Below are experts of layer 2 (counted from 0) of a mixture-of-experts language model. Rows are named router (the router's row for the expert) and show model dimensions 48-95. Each number is 500 + 25 x the weight over its row's rms, rounded and kept within 0 to 999. Numbers have three digits each.
After each expert's rows: a language model's description of what the expert responds to. This comes from a sample of Wikipedia text that the model never trained on.

# expert 10
router:514490537519496524442503505480514481529480458474502518504486491472492504521509473506521513505472535517487509522497505499496498487437506497493469
It responds to: Middle pieces of proper names and compounds, especially born in Tichborne, Airborne, newborn, plus ville, ton, man.

# expert 1
router:471470500473500543489554463509456541535488450517493482558494448530539481544481494488500495545479528509471469478490520506514506536531470536524490
It responds to: Word-final suffix pieces on nouns, chiefly plural s, also ation, ity, ers, ions, as in Colors, Stations, bishops.

# expert 0
router:527513515502469490484495506495577527488527495468518465447504532482473511525512543521466495441489495510465535475543518488499498511458517527481479
It responds to: The word also in See also section headers, plus common adverbs and auxiliaries such as also, then, later, still, have.

# expert 14
router:493460527492497492488519487529488468519497526518511521487483552491469547531508504497508449541533540482504505512542532500517501524547478507531466
It responds to: Connectives and, to, or, through, than, especially and between numbers in date ranges such as between 1 and 27 October.

# expert 4
router:483511538489517456527495506496477532532519446520500485459498507483513461459518526521558470495503524569515551479535496490510484459480483486499534
It responds to: Full stops closing sentences before The, He, In, plus ==, slashes and closing parentheses, as in Karachi. or US).

# expert 6
router:449477490523499518535468497499501532514477495483507518478517461521471489509467525477515528479489511540474516479460499531513477511538518502468546
It responds to: The s in decade forms like 2000s and 1960s, and verbs and possessives such as had, made, his, served.

# expert 12
router:461481516443523535559529467479463528491523458483486495555509464507508507520494537495465542482454524474522495437460491490526566491517498487509536
It responds to: Labels and values in infoboxes and lists, such as Year, Born, Personal, Preceded, Interactive map, Kingdom.

# expert 19
router:561533472520494520507451523487498469475462539545464455516463477510505477483514473494482502443500466499533468500479460532508508522508472486513500
It responds to: Individual digits within years, times and figures, such as the 0 in UTC+01:00, the 1 of 1960s, or 10.

# expert 5
router:492483522511483517497503497474521519505544555503512518463442474477449528496488477543471498528530509478514511491496504500515498519484536503497511
It responds to: Bare spaces and first digits in table cells and spec lists, plus en dashes in paired names and a few stems like rebel.

# expert 22
router:478538538502500505484455526549494504500512531490516508505538469478528472454523492519493495476482495500471469520474541487513491515543512542503501
It responds to: The s after an apostrophe in possessives like Island's and Romania's, plus quotation marks and endings like -ly.

# expert 16
router:480515479493467535506489517489508500493481511460477482482493462514517494477470507520491503493523457477471535454525518520481511471481513505500492
It responds to: Equals signs, bars and commas inside LaTeX formulas such as \sum_{i=1}, plus verbs was, is and birth words like born.

# expert 11
router:541545455501462513480549459460494479509525505469551486475517507484459459446501494515515539487514487497472504521447472483506538500497470482525481
It responds to: Pipe separators ending table cells after names, titles or numbers, as in film, TV, sport and election tables.

# expert 13
router:460490477475498496537507541452527484484497493473538482493513527522495538485496500538548509503528523562457490523461486497512506495509496467483488
It responds to: Word-internal fragments and nouns right after the, a or A, such as a-us-pices, a-er-onautics, the other, the case.

# expert 2
router:463473509509486515473466515500530470537537482475507485492493518466462490487511455536525484523501513515459541495478486479503444514529504532537498
It responds to: Articles and determiners, mostly the after prepositions like in, of, to, at, e.g. the same, the first, this, every.

# expert 21
router:478454507484524496509492496489449496500484529465478534464469485499473471507452455514529530530531512496488536526444507547508473503519499482462491
It responds to: Middle syllables of proper names, often foreign or unusual, such as Al-d-rich, Va-st, C-ent-aur, Su-th-erland, U-mm Salal.

# expert 20
router:507465527541504486503497479498507522521505515469486500485532499481484535482479483521472533554502490475468462523542499535519470500479477515473531
It responds to: Newline tokens, especially blank lines ending bulleted lists or infobox fields before new sections, tables or paragraphs.

# expert 3
router:553498464488539489491500536519553526546469548533539481499482484514458464522495493494521478547509530484448509524516517475535512444506500531491481
It responds to: Hyphens inside compounds and ISBNs (grass-fed, son-in-law, 48-hour), list-item dashes, and bare spaces before numbers.

# expert 8
router:494536486508514463515486472549494488460540480477491501500538499469446466489491445524527445528471446526489485497511472485493512534505498489515497
It responds to: Word continuations after hyphens or dashes, as in reddish-orange, left-wing, full-length, plus spaces and digits in ranges.

# expert 18
router:521448474523501493470475495475510462465499484520513539483476526508547533516546493488519471486494507527518484524532521461493503494470502458495501
It responds to: Closing == or ==== marks ending section headings such as ==Biography== or ==Etymology==, plus place names and word endings.

# expert 17
router:481498475484431513482515493507452510498481509500541540449476517508525497512509501512481482532476506477501464521495463494490515485465502479515509
It responds to: Stem pieces taking inflection endings like s, ed or ing, such as sp-ray-s, license-d, draft-s, celebrate-d, shortlist-ed.

# expert 15
router:527549531519508508500480471478514477523537533491476520500486498501477522535468509535499507491507504481505510511507515502494530505502521490459505
It responds to: First pieces of words right after an opening quote, parenthesis or line start, such as "el-ectromod", "to-o", (D-anmarks.

# expert 7
router:531460515531518493512502534506502518478471500515550455512487527465463493515500482508504476496511508512511498542475504483500469529490459503499493
It responds to: Commas, semicolons and en dashes following years or dates in prose and lifespans, as in 720, / 1911 – 1989.

# expert 9
router:531518496494506496519507528492497490518481520539510496523465484532516538481480463526461517492527480496528519463504506522521465510500473538511499
It responds to: Colons after labels in infobox-style lists (Genus:, Proof:, Years active:) and month names in dates like 8 November 1978.